config = dict(
    n_layer=11,
    d_model=320,
    n_experts=16,
    experts_per_token=2,
    d_expert=224,
    d_shared_expert=0,
    activation='tanh_gelu',
    moe_layers=[2, 3, 4, 5, 6, 7, 8, 9, 10],
    router_score='sigmoid',
    normalize_top_k=True,
    routed_scale=1.5,
    balance_loss=0.0086,
    balance_bias=False,
    router_cosine_scale=20.0,
    init_std_router=0.0191,
    lr_router=0.000488,
    vocab_size=8192,
    norm='layernorm',
    norm_eps=1e-05,
    tie_embeddings=False,
    optimizer='muon_variant',
    lr=0.0071,
    beta1=0.95,
    grad_clip=1.0,
    batch_tokens=[16384, 32768, 65536],
    seq_len=512,
    train_tokens=283500000,
    steps=7900,
    dataset='wikipedia_en',
)
Below are experts of layer 6 (counted from 0) of a mixture-of-experts language model. Rows are named router (the router's row for the expert), up (a neuron's input weights, with its number), down (a neuron's output weights, with its number) and show model dimensions 0-159. Each number is 500 + 50 x the weight over its row's rms, rounded and kept within 0 to 999. Numbers have three digits each.
After each expert's rows: "gets" lists some tokens that make up at least twice as much of what it gets as of all text; "raises" lists some tokens whose logits its average output raises strongly, later layers aside. This comes from a sample of Wikipedia text that the model never trained on. Tokens count by the router's weight.

# expert 12
router:503539540447515493471449512567557484532544445576465482501371524501511495455628472552428481452576602583491418518486535536502434501492461631490463520565540528533555454480508570425496390459545457476496521520542550420600595513547454545461450473573562441484511521465470554422532422558459573498467451470512437483423451520542477519491475557471540492507558458509473508408476585495525561483516422595367511522502444472501439534509425528495467488464532503410521475543539523437500495509549489
up0:590446440584545501507430567432545580545396518524461505547498485420490496570456486565456478458509448520490489520390522471596448497562517516491597531469520553516527512438476508515449473544584427508559475533456537418474502441604456469489487524470451468481477508489420587451542527404509464470459513590422503515478550551503569462539519567508469475494458476450534501519546564511484542536564548424441566549528460395467506449389464504543550481585569519434414501515528517572466456586590450
down0:513440487486420592545399617546475508453391594569512428436533511624551501524493480383641566546415486532482532552425474548552524536523550578465505424534592547452656467528480552516508448557490416483572460453512502508478471476518613543507446549399477410544561570491535482517553500490489456481541432523515509433512583540401480566548605471474472509550456595542510598521502464419543467429456439473580550423502540465509537405559521391523451513505455494511480414552452475531526469489422469
up1:466461557490428538515526508578519551494506445397490485480412524473644469500519455500569480407606461489579596562509471551554486604466592482582450493559504514405540421549427474446625464552539509407538555519483484402500526451530359467484336534522500523499498400458535528518460495514495484489472467489543375538495455459486517534425565503547473476474554512513443425478479502458470518484525538461412539533520514537482552508527437563511435484513528393490513451431585460517553447467486526
down1:478493536431404509508408490385429515508558519510500476475507521531521511446449603499515580529508562523507573514476542479520545491498586533557547543499501513504516572491504458586456433419478479474535472541615522534491463552446525526440521551406396512459492420456552453436525606576478519447504517472535594497523450505572426491496448513418474503514398517516415582561514606539493462530425531483484522465521505550436520428449505482517487555411537565567534530434483461554606516528484431
up2:447483504486562519453491526545517473484451567484441559452547399496498416647469556453568482565511473475495389521540543550478490468548505561512504517542483429444487401463511461435543482576536576502400488517548546471561448426469505477425469628522614491458555473439472578486478418545544490556446545499520472512458507509476525509519462445485560491492481448543518579485536428514450466560536493563470542456466565490529460470494525519518536526427594490526459518500487429523458478415493512
down2:566437553524570509513489460532532402546571481430483619420521493509523531541448464535419541479462464508491586443540497494475522551499469417467475545553433536474557478582511479496492442495457650507520463388534469551571529470510532574487395588462455527578508571523564478459472620477554493537429513384468500549474447431516567520407584426499457530494418460388532554489544464432564534513560432581481480491361554508439438568397472435433450496411463512446576498452499595467460480461454448
up3:476505470476530411488477495481580621466502444427419516464439533544537530447540412491527402494562548509498493549523536560532526481396510473449489514585493543532547471564415600420552486519452561510542540515511466490465559443572573488399459475508530618447492492560574482534445581495452508445428448436458473469444557555492491554417477527607402400470546434514556394508506521483475411504467544503543509481458476466477463636459446581435460572493555535462532547460453568493465482528392548
down3:504514369519578544444473508505492528503496428548432455429508504474420530513539483450530482427435465465503543453558458470522483543549461493541523529547511483480498518491504453482387480483483561509473485547573494515486476509432520547483569390531471500560440519488547499414561519514492491527472529588494411566533491439514495477515391489519511548516511491561533535491491411487522591490555442431424551550486550460412496431579499425471655510477526435459507499558478465465601585469450552
up4:482477471427541453541503545496455455503520463466573539604497483438470486517540470579545454447473475539449476513476445459516577606494472430502467497613444526519474458494506543533473501405433528501508462461414415510611500495504505472638433588471517474466513425471594555411548455481518596441531522524514483486474456601469442495457547453615519500431459484520442551481492549422419533508510529556375641570575509494545454556467482455495502460499524506562472492577586437549505438468484455
down4:552657486526531432493435540490484480471503442488559501416504566502393506443406468506545496446498454389570430479518523539509529520486393504444664567492521505524452461524409480488522465563511508420496407437542393529422466458419489501543484492474432470550559463526430475560631437482454469547484546469552579518458556467479515542514532504479512593510553568462407495541488524528487446391461436510576414431552529561476471554444632527517494421516433547549476522447480554551438430547491523
up5:542607453421460535508493460523517540442588405479569530517446467416542490521444412469514531547502525609462481554516450472615456509397551425528512497594579512461503618522518547467448532471435471465547484610508464440551512576557517435451414533517537507487524510464470530570535462473449546442524510428447466420447500586523504565348520535583465466531464545516542565472518595449517477519477436447445481590369494547483457554431495427544573572487443401479432526628542539547481516513593502
down5:524533439498522480435523441529464461419502569562606537426466466509484535529499505577492524442601566613498500492472510383502508596484546562530569467402535575498504531470578584506518591451538477498441439519513540555492464489430474548564423500524416431578556570501451512436469491475480513563458471482528505493498420539514445487518535433449496435494554491423491587507426548470420536498575538510413573484470503474484452457520528466500506416518515516566465500353399480461583585551472498
gets: "0", "3", "est", " a", "8", "6"
raises: " and", " in", " ", ",", "-", "."

# expert 0
router:432584494444493464480467513502540476576432418612553444540494591484488535454527471577502569508469480522484472579512515569401479602455495539592588548420487543525468503378477550488558512522477402425416558557562501481537447465500432509503448466508496445461506534498461446494506444475468563511532489483441483429475462610576511524474433591488552480464603416540439533492478506507441513461458469480477516544467467467464469576411485479449413476429444473458544533589466537537465415612483537
up0:599529406475469623466502426494539537485553536608514464666501451523508581441536543481558477478456463553427590584493511475513537467453495457527561475454459511521389537398510490534545554517549503504470470502481378586477370509500543469457481556568467564498484555478497446489474467542512441516605412498463522419479436487493479490503536514543450459494593567481517469478538488539516513432608528533468421433445509444482500536482501563472526575430382530528472482495531473516488391499510445
down0:494518504546433488471549538461499435583557540540596470503509463485409516409494493487505419428399509556480515508469437584621510453595458476573501556438530486558452488531582522405517577472588489454600530463546487473389436527498427491499568466533474499526565456550558447490433435498525400540572569514469583490562543440447489519518575480515485493524449440533477477453550495539509513557498482504522567500546475561398518469563496549586426490469420526479441502469409419476553432543509398
up1:493499462498431481422489553430593537585547449476572550466513467477484417508417477524497570467474529535467543558531496433579473456440493486557537504519509490485507497493435571557547545535464502413494579445532515461579514441523540488566432484511450529479526479548462469492502470515500545547488501513556405527481527425512499536498569452436471555450559461421521578453399560474421595612472507608499475525480463499487561569576531519505570472484561568532563395520492464513383518393435516
down1:518486500479460510513381497556512551551496613537538458442477408505415419481481435424515460456488481423507520547409622546605565508398532537429568523427572530391558520569574503529465489475502494541564445490503427468450500532419458533552570460559430509565583466547478567427577475404506501517517526537501448468548587519586638438518405435516532524589544502448480498517536581503480486458565531505503528451525567570479507528479474465522469474510590488435410534501469519525539538562481544
up2:450547503471417470590498397585557510425531469435461492363522442527519507464515489566507484489526529510471548512492518501468578491472468496452492558519489479450534484448554641481516563457566586473467473545536563566387536469471493496488531434508532553556465453533506533580538529464546603534409440429484544495446551369489597466444399500592467474571480466555463577540490548547526597553456452528497468517558589505527599466598515474553471468465394449516493408507503421533503495566520585
down2:453558526494628515559485529474531512488517508487523505546604550499498496402487591508459526497525485512502470542519455518449522474593495577443649508486518464566476534538448444525471494500441402547433559424454485458559499471628546525480477526561453384464483492589559563522571540442360505439585557551493418479527499579515508500519457466518482533569488519507547476365535506429466477471625480539446408516472497526506423418439513497457527530508546448555422409596489524570394504364498437
up3:523547516502457465516509444482532472529423530443410535531531478423460525558519482417558518545474511501500482445407600574387438564520504396521444577593446497594476455501514518527456484535462492474445540520546528540500531463598497557550470472565381567486466556464583455513560504460485630483543436513462475501446459527485494489447512507491542470408488545525513515442552479455482487430476480460444451510565472496558472586415465545510589566503510365499409462461503433573586494508560564
down3:470485473454543548459445433512496564519468390471493506479644502610481506445493508603492566464546506465589539439462512499474461501473397519275543469527471474467514499544434437495475490449493506545484496514549542545449495553449550552468510414475504500529430542480581441478567514512564448461465453432550444368433516534526463555524436504500530452555442469533472489526515485538531524458464513450575556530539528440505460580467570512375512520517488499558536495517506462440424430465411608
up4:582538507533434515579461535488525442523553529470514464524578523516475575481508425519485512555596568506490474440504624493583507547487544482557577484460423454604417535517526545523491492444557483482506518514662455424531383491473544444501496574422447450465461545447493452534481456469473491475460485440530542430528518542492566432409450480510483519582594423507518573548537496452513596483541433547499466492419502441547482526588455505540515482442518480518520504581519525550487496536485516
down4:458503460464523481579613546524544442493499483462455569585464475426567421447561531564461443495480526532434533488519593447445435506445454466470526475538471557516568418584538467465552565500509583516620437551469464586524483537440420479562414505561499435501497552535540548503532504503565573531554446452592483467439615525518440487547577424556519542614489468428511528523508492547550561558524514469519420382504459501551416501486485503568515480573452553490490462508670463467452460453483512
up5:551504455582578608579430514454438501509463610516457498456554527415490511605408510527469477494416528464439398497476521429585509509535483566438579515544429435472519557418474504559462452463489438407434403487488468518491549534446379479461570475529622544442433456521521429457536520516478436496535505566418495545522472479504421570512514465491472474589572527526577540509472465607418565450510460508507526530573559457503450485522468491490521485510458473565493480538416538509475582412427494
down5:402524479506549510529530532489537442463521514492465482486484592500568541505478436544419513436469497545517585490364506473472430423376449444475542422504496506489556613472505557552504472471516502431456476540594551513511593452601479440505560561409553515450467446519526501618525442498465366496517491403485475465494628487499496564456430596487509526551552552390398403540510512498518550532567515506421554619528530448445542548543460547598481631504487551494418379456630514477515515531526512
gets: " |", " |  |", "==", " | ", "t", "k"
raises: "-", " and", ".", " G", " N"

# expert 14
router:480521475627506547553436453555544447567497428482478644495448633538493524585529486561427536559542526515440521422443355529510460500504438481457504483512423521485504453477519557431513543570597524479545458513500506521527542489468469571479533486588442513389498596491439402444474473440446476445430518451464447471593436537549449505514594586449527589528532535457523491513451489564483553392482454523507560564502457449422498498431438467503521430485522496498549504528481445500479423592468460
up0:568498492599514494625459488515537541542556410464579593535450502491594526505474491515476400511462525529506624449484476480488506553586427443506461461425411428501474449603426512533554457615428477461497488445509625567522546548517537480487434530510522517467424490569470500486412624497549478443462509513498534506493535481504502558455508496506504530506548497522521536479590508504481457567381515455547380492538527579529546474564477534502495579475458407434457553494518447572535516524441590
down0:505571586524457413548442505513506432473534508472535452454595505549546480514501507571522463454507585524466487503515548494516544422455448551447471517486462522542408649553533603533455485414478465525488511537504530577533441415466512452525443521538369468543453460463481547508534505472545481564461409483531516526407530498533529439477434472585573480539550500438433441443451457504470488515440555571538421512476551563443492514463451549483513496453396450537558467557506365480574484472506520
up1:525411564478550457555488457390537608529495541491514478469578482465473489472641583564477567499537580478511603421469437554451487560494532464536487524483455580543470460398477401547497463446563474409532553545421561605440407496503433495453546543479510556411457437430508537509526470433442577508523462539527478475605487481479514529476436437569487520500429525562485534428379418511464528570485529564508547589462564451406500555559512491569473477598473492538428446487465511505518530474459463
down1:441591506556427509523499546409425489523496578444589472537522440483421485420385480503463465437538514492454434617478601507543544414469508485492471563493499490473579632435500426454437574570500520511512502438545490448526394453457497565530621488452522431592613470490480585428577519505536476492444418438496518409452484487512460510504535418436522459540522532417511428502469556502519548420567512443518547520567495497521538541521584578487369522406529508517534402572541491511478544517545494
up2:505521501489504460486460595538585468481512520484566533553495537514450429604525523479491486440436479505612514452554461494450468547500517454459456487418462443518514512479448536499500496550607572486573482470538411487475502601561537483524480534517518535551551529521449411449490569519426544549571468483548380445479454527475427545483540469412466568415556528560470396499551502495564564530492502546496576430403506453463512548428472544499576473456590523405558443475443443496496482440553487
down2:441543429448443594502543573452424489557524411524517456547485502569556530477528569539476457559520365492539520551445523532627506485516490474510579478446487557490510510510573486501486486453483607446554492558560469473555608481513516523519549416506497502515499502422505454593522436478513529510551510582503554506513485581421577527545521587494484568479488508456490465456604519547464497488430491531412515437560494514444437503451539475525501569420515466464425508558440441471488567519481463
up3:580537506538530477503410466509528368553422590505575454519433539472465594539489466469442467498507527429524491445484479455556539563474477467568513442535534545548522476494519456426461537483572483436526498574450508473505551562516498459451487502452523497499485530462429481513528321529422494540452567378474485542471516487465468485502481559593533481575520475537498484432373504507486584549511459547423570473462499446552512486573437544601544502501449447487530432516479435534451611426494473
down3:519557530499504511557522570543553464441408502437510454429561464623430506537435574562561466502452524547488488593457576504549578494492512473432569434517549475414507450450473438411499519515406371508506598425501475444540543494589488523580454528505459576459544417551523518437502608466483468564543511621560525467468522501499581510484535540478590513494505396519451515446492575433504548534490569518489494488539649522487501487412496477537503472466541483420526552473544447513429550523513541
up4:500475538500598447439355494486466518491511544445511522614590520444450472478444470478476507460538520571483419554494531469456428435471484454495463472520523480424526440408537482484427441455524488541493486509567467575450524510361521560492546564492606552534479503552478518521545527497457502375459517575493582536572530438512527526442537525453498464558528644513547550498513473495352529513463561475507421477510563469461507483434524517410516441459416549482525430487469543452579422587446556
down4:541485476588419441504566432480475467436597464615553618538575513421525412506530556432576556510589517479492516489500588481491484587554501589471370532454488496479468485499480393527558528451466471512563462462520477557505433532472530516548449461459561519480502456489569450533456517454350547560402509526476491528531470538423395577460530499511481521481546430550486535559538513464611568528493468498435471556518465462483506541444563444631535522418416501551513544626468530462461486479523514
up5:472581554499475470573542495494513492448384512415439534497505528471563521479516467487454491534502566470521495569576566477398494473443475502522536482520519485459495530526549468457509652536584531470470539451612529430522445477511575476467497497500516447506458557525449490521497451458499460459435502418427518463529602518503464409525458462512502427519577545548526530514556471503534440600551474517572528537479441574582634596474453475532530564556454539496487555507460456513509491518404461
down5:472556425626429418538497541459532491459513427422486518522508464511509544611553480465609493492475485474488492474441505539466541409566567546570416521552510447396592470580494407511480566548520554522495492438465522551479555545486434562448490533470545525455451515522437534474464415586477510534447483503477551443493595421505504441497527539511463506491482503505458536500516481509548530504529570590507563499515507474472474513551493448426405556400411469578521533509498470436422564572551562
gets: " S", " B", " P", " C", " H", " R"
raises: "-", "i", ", M", ", S"

# expert 10
router:503503565524496461437502428519571429588455378518569508402593552483442563562580465547474498489549491522452432407540463507452474457508440513580462448442456558505516458494598486456563546547536432487466559495507415405482430443428408643510513460529506484536586544521402566524581529532499579434468524460503415442533439466550490541508522514463525492421463519559474436457467562535480481478457510534480544505481496406545618539426521448549439417419545587521531503455524462432393475575482494
up0:552451489545443488407501471487644543513428535514565523468449379453429542553507481574604527425472498499537532531483451450502500431513450580414483466490571557547452564469475540476475529449522560529459485536442507476428459474507411470460517532430602435495485508563572644511473469510459536513449520519480472451537525537553484556504539467518552390404464436463469502539447473424442467493606465554532462508440462503532439414519547521502528541416520400471529495572467503478589495506441444
down0:458487452579506443524491479436490487533452595539605507453490445440512548469415467542462462506496470548454419479543526544520654513553467508492528434582430471513553518592460430526574444432521554451459448500530514514539543560578578533554592488461519599455569448446498515517605554418460497443483507528561478575524541526503591534531434508431443506498439455564527490484491474462558441607447437530490498590458406482389482557448402437524518487456487520495454518526510383476542550479518535
up1:469534440457399546616501518416492496598454513594521406487508460495505513478508440442479470630561576467548590455554490502551549474469458499571508487498456434513461572466546547517487490448541407530376545469440531539492525463467554509446510509535484495452469533601378468463549510489535494429467605487452564487436507489406474497489545455487558519484548446473532502367506543508499529487577611442464486500519606582505488541461461434537461478506556577647475468543528477458575484430625496
down1:480498547490523530455460526555525557415473514594579573409487550541452521479490467463513528454446470440600541521614482499557539498544400533507521515469497487378347529547526478520547537566507480487426483532505556416555444424417497480452532420625519463662557564485437596504509434447592456486538498494521434665386527491487576474502500518462418493464452499542476536461528493508508537655504554447480467502470467587575500535504522542583458433595427555467589479415495488412502422521460509
up2:408462460493488504479457503541500548525521542627446559495541483529451590439540482474492513545510424537512487485532484462413442462491495437510458386464442472557462479513570553512417469465527474486496502495465481453467418366407576450455577415492498500452503598550540411470529600534596548521508456461474491471496479559439515530533458543471605507502528477565517467488519467459526516476514496530450437548532587498471488487464457514471493579492547622528480475534539456549603475493532456
down2:481564525564396441484596526620571538545425522620332465471518516432516484461491558464457505576489545548538578543466511462488512482425549506487545420494475506601431551496535442502506492524480496426523492585520503484495492561464454519490600584455496573546500568449453546538517481433423502458528522393520530470484521518543494519447474442488473460519454428503464508526425486428572587502485497540492542554525491503487553430602477484484525464460371549546507480497549541428525463475484486
up3:445491472467481465508532448437521492503443536492528534567520607500383526481477561490554466454497430474470489449557541508599552464468512511592465429455486499530523507509615383503494444422549454426486574528535548495503416547489446510495500525544468558487491418584438527527418493457445515560458466500509454411480493496544562411487465418564512480481425488547501484579520577496564412437554456429488547432532511502526432586542489496519540510482526542530530496449525481582521502506507596
down3:575475437480395522560448508489473419527460460529503464442579522426511386530502538387499404528536466560462504483468484516558435507457436418547495526451433534470486531556482459502446533467533447530563363476482519442436576571477451503524515470518500551581426501405551542499561590539491545525437553506455436512536480464627498521378470548495491513533522516486519534457568495519561457477571539614533472546530526565483551426511550480499521442528441499559487515473588587548520504530461447
up4:456534586485486396464533431506470507537483500567580547417520600499446507445507506595445581489583547418453454478550528506538563551506531543483537456505541517489509424396595438459494525463449438388438432469454515519563443442523453551427409493461494372474463494445488487446587511484495458575472518482465528529532523547385511468456489492467515482453564529543550447622425475509525604476554496569452510435538540552489601533470519473524451500500507493582465547438554469486541473466550457
down4:451511522448448407585503568499499566555523438524446473553586487453484499501445518513506481498397465495536398510570528459469518458461510474459461459564509508573398503531518527529515467422494490608513392398466443497554530534477531497502554477520514531478454493495580512533466473471488539509516527483410486469485480493469550597497514380510440458532400499516495573589451498458571563516595575462499515429530636442446487418559540564455450431489510468467520553478473544509455496531418485
up5:498496472536527490525501483496448575569509414547497540464480503501593428413540489541528536525568504510413471550500463545498434552493493554558573440440493513531542497488551488517444453513506504532424441466545390554519414455456463514548468452457516455558527543537477429519501505512544523554481601505434475496506440493457478573527442564566465451543424547607386562487531528498425443487643558530481539527540579495476390529512514532582447422526570511431513486481561452488547508576527447
down5:523522428563478498403556531508455509457485514531457445431510396491517628454557481527443555528475599524560542435507636476479600512538538421453518479486525487415560464502589394454482534521476441447475529504430504447535481520524507558526500527545490507488532439530518382598453490544473490519545486544530522558491466517564464449502418557497423536489468548502535439440467439512565367518500459443541473406528487481522424516440403606529588383468477531549437559483546522526446457614542521
gets: "on", "'s", "e", " He", " s", "ot"
raises: ", and", ", but", ";"

# expert 1
router:537503612487485534462517423483550599589437457482520508518468530430511502523575413456439495451495510555533467473555389691426495544465428547515432595428547531482518528532495507434503471546583511464542521537582527432463506475469550535439502553528468370418576511481555454449569446433547565473472615490392484489427423507504495521451472534512578481576535545516446541527484463562428584534426480483495490482566366498581430445557468458504550487491474533425499486556517562521429503529492457
up0:548531460579519539581487424489564445550498513585555458471503401461552442452469483350498487452539521477528549550473495632550539487541420537550436517530438490534564503500505523594495489526529513436460449493470527505415480504526532443475507520480505442483506518487507584492526465546568561475413529560460517441512379484508437513499473452515505485514571548469501391547442568461460436493466471476532535445598460488471521505463541553446495512436458481502580482522472586460548507501408428
down0:406484534520574501443466535451568542527473447460514548514484486593567489454503408470445461501438494515456525565563387486518492468518428475505501484463486529527596499510490514502477538550522525564452510392474507533475478538485494501474592476452460534519420585553460513553497495470610412454496556522513574486448416518430480498484517496566532496436553509519610518450393480449503495546427450548585594510445472466525500517534473554505539570458493436540498489492459503502554482479409426
up1:488507555533495622538489498477502557411464580518515421479540507503432551542486437478468516466488509499485468422389480469470519499425528551496573494483655491461463544450450463518497553461495530532488576494526453421518446523424551429520472585533529509482538572543480433473411550508549507466541484437515514575543483487546575531460431481500507533482556480503458488444439627527473524591465424479473443495423590489587539435580459534543496544395559531374486450429469495498535447595419542
down1:477537490487592426569418522451529536527544473489484509537476509441505453477465468511529497512459537484468547540499592569538461469580476543492456530518476489434549373432550571482513544452461421402490476520473521564430448529637471466480401481498499554537500497496455492447447456586505545454518502537575469586474488504473499395425507458517480481506546512540558524579526527515508450456537454469564607556487554587471498582472383535481417484567537469530454569575427528466422538496559430
up2:516558603536514536478447501508458587581385438437553515533561529453508488457490551521361462401586517522415506499576516554442491547417528458471461415403514485369508569465493510484448528561528621511537493450494508566542568442410522522485467541621524506467474403497499516577460536461492479484474511511426474521542458531532412572461571573520551492532446536505489511610518519513532433505515473516500547551437547493506543446511431418493540569490513444448531571519614555557471525513582511
down2:515482539419514523474477467448476507491462580509523584489456557549533461487558557481507462500457562603493463509521492499484472493467393454530522517476538570510526532423489528530432586478494418594496440472630392469417471526399478528617453510422529481451598475575537497523458537495473435467564521456557469577542574454553592468527511546505448478587458498560490479581551498495373481531539464475564466542476548584501451454519426512565446505465422538379490402522476459417537515427457500
up3:506518463519518560448492508538514494462443427405532426560572519539552454396623459522511514459499524544456520499553552481584484435488492513412541487478556466580523502500479559564489467485553529504534499476582493558516480476496513451523537484415557462560451540495531508562443471456521494525461492477417563460483502393456442509448480478595457520421469598498561535596531455569456542536464517504579452520433503522563597526527540456568454438454503600437558500452513539538488501544542498
down3:447402552516542487451555491548492431553524524464559548489401558494537471495447501562492476400398506504514461470565508421562536489505409531470482537435412560467516502522447543527594470541491505510534473462538479446397487528391519480420403519506444506530583494546495462603490570529529466441526506509542397500485364478505492588423456502539463538521594480516528517461480504535548458549410507503599483463605521465505547457558546493541511545468521479437508484462406498487435455416490474
up4:494528497476440497536557473482538433495440479497436432508474450515524484503580421500401469525463452555538481510490452499473470591454443448454498535588502515466419531576462394444576465598378493492655492513591527501486559609478458538563481549491460403452533545574543517482468470469446621474534516480479521535501535476520539583450443540515509528462588475452525585529541526452440541508519465477485541467456411558481448538556397645537549471527465486449541539435515481458462530595583482
down4:503492408549529523452451488537519564492517423544556502405472506522486491554494480513440546597448470503518525533478539497555445519529537563499483460574586480483550415513462468432553484480545445457525505479486539538598526545480466495544439530458471556494521483506506466494481485456497479498566431462530533538505418535581555513528473528477529638412429501498425562492517490444484611459543388531396463468532475481371529428531448487444473500446503479484462564571472466508513553475516563
up5:513438476472527497440428413498444576444444430536455498552454499568558444607558488451447540493610524584426558516509435448515605519516515489582508475519544572595597507474507604552486487420546446479471585548500534448473539547541491516498490501481458484438497464513579554501513519463463568473540556497544401491510440501524461437411479498504444628489619544557404501433408517473472458512503524455525465531483496580552519448610379521474510423456455421561488386550466453465516537559427540
down5:482512525461554550525622525412512440497446386520463471465490503426610482519515534480588461519454540515525554499470508584570469504601517555387508477452484531577539422525531525380466490481519532530491467485475461442518495480490549471392473468467560549501564508442507548469545498500438498593511471537538461475610477525493494426529500546543514384552524443605533586525462488487458512538559468551450608467470474505547504524575487493508567545578457567494470534465514569432548525491561500
gets: ".", ")", " that", "\"", "g", "n"
raises: " Al", " A", " F"

# expert 3
router:591524534544473462463478543568559448472555545515502520514450548489492621581479396493487548528549505526519503535454478498482447461461496479498453567509487462558555456556484488415615417518488517509468510571518497515468501436491570483442484507580369466456670451551492460492579565485485566472447390490459528446525459453536474481442553481441550531469544510463601533384525553557452528503547419560481506527432496398480485489473534351524437531516599497514522441553557449453574444556470522
up0:523359547546505562539381460505532515516464593529516551527538559468505542497505487621508562457546441504552467589506414564467388521583489454488464484413417498535487556537484458567423454506505536514497382500479511507484484484526547560491540545528590524515499503529424476494496563557549543492553492496461552412532545446491511548471523374517525479530474479494582498478501523491565477555485538529506448467484423468535514524540570493470511491407517499449535584400451531552544490539547432
down0:431548570461452621496468416579430441526435468562509556473528420490499534467484535507434402472510517491483525498487594424479500521513439467481471497611454562516489513488381509441559564502515610516571540511556510558427500337493481435619431482433512520540554437545443503555575534519519504421493479502481544518529515484547463559527524500428502511458482597458460622517530512561527465520562596458585471556454543486555528516557492511416607532426463532478518587488488452404505537498486524
up1:486524500481511526463519509511478531486541584466562406543463488505505506495472469444628469548587485475573542465522495508561517512466458490426437578464503488503523569467473491576534535541478487538532492468522566480529466456536546444518546544516554487451467557544446550518523494497569484515492540508514554484573593466496508567499489552498599511457477494387525423464472492492500400591376457495515517584495380433464496498472505513483538590503510471466564581523542512591492513561543531
down1:426451545449533450491433527410540488547500399536478535487533548490484477538465500518496446600479465536484488436405568476544564413470419500546533565487569457484486497403501462474502499559480525479414476495505451528584505446552528588526462540478472500548448572490497505510509415507521549444535547556442498478532612455581547550497661526465500552490456523521480525589485543433532532385502439608449474463506484440514367567459444517543520503493483544517534530444454473521553505475404460
up2:584505451491481503442483383525551525511443425469533403587418507594519450453389601511504507544528470458403499489505532496453471516544484465533517607419497458419457435475503496501480491476517440511496453573536507505495456460480486612428449478547469523490574416527515501518564488480495429569567558428591570465476514461462599444474501518547470521451493508526588456472435518394511472496494560597539507484476500427520416448408443529533588555540458468492456484510561481473617514483522466
down2:418524417507517505503469430496373369489443520399559467471392439493508537541524635435577468457452539441572509467417479464527509484464402536537455569460410549535498513534592509451483546498514472528450441510502448516498507549517498626501575512489461450496532511465484499478464547423551606529549522574464536538593396586523494519562569497509569549472552494439552532513495476554470515500491449522460498522523507461545481535447584544511458513474407527556520574468443593505459517617436556
up3:505514497391548522485536488636564486582556559425503528532481436493510599477504498530478541524451532660439575422448516465470459543493523477494520425459427443475393518469487528512422515516486460551482574462418506540474484465514467545515488542529450570547486496531614594507538442373508502520448501504557558561531546468472509552469521417553421428524531452499485585542458558520353483495469524390551476531576488533513487555511512510621457534494509480445488513434597502419524491424437524
down3:511511527431491518395437508487575469442483624542469480571480500534467443527537507442496540451430552485522466474456438493482532493541492577400537425500602502410540551541547398533604498414480524591570544465468507520591551498468511494532566557569467500444556510536433469525555427529484417559406526475551414529446466538536460557431530493444451434526525572494516539495507483463509500508439490437556412452515489479461398574490549453580527579489526465438584533411499434412528473446493416
up4:529490453487494410589522435520531458467555611539493459466530432465506593463533399561578530491526516560480468555487499507566478577441463546574490498427502578450543536503477433620560540456454383517473459485569512582487486551456443408543564479491560488441533536513534477399490511498509588444525495473507476514604532495462472518522615471477447579602530510487492453422458582489613497457479526546537467583445439527497361514535495450619478518487406472538478480583457471584604509568531471
down4:450598606598508534530517510461486596507571431550528516496488440415494516479571539474518416595413562517541515469524433561548542431426541540501498536566480508539506513490569493481446530399483439487525503551475546504516440546460548523466471517431486470593599490387486515571559458551522413498404523513475557457565573501431519539455502559456433483476521468521494520467379545496472585385452514471469451537617562489580510485488532529525542423534497538502524442490375492413374486465487463
up5:544540420520496583487479485579543393592507550627582515555477530526559551517539409536514546473606512552468476541468592450512530541542539451421444491451447570536439482615469411528527501472607475554517546515496558478560622475467560460452486471553453485664504414506560498419500538493502431516463476473488550448530458455545520452493408466485493570498545562487509502420533489479490511485503470504435525536450460431563537410427501417439497535486524551618478461540539520463560471509542502
down5:461480470494497523573637500459454335605443470463517464546520600606539478461548430554442513488492499523519415591421511552520460418486418484484537511555459468588533442440480529440449538498448551449509479526466596522602585566464447494520449432468485503439590524524497531515415587595550562556511565450413506460459523427428463495443462517489478521526445445517467443506459451450505503482531507503528540487571431575586612399453494553543527510549477472551524498528442474486511467407542422
gets: "1", "2", " (", "p", " ", "0"
raises: "0", "1", "8"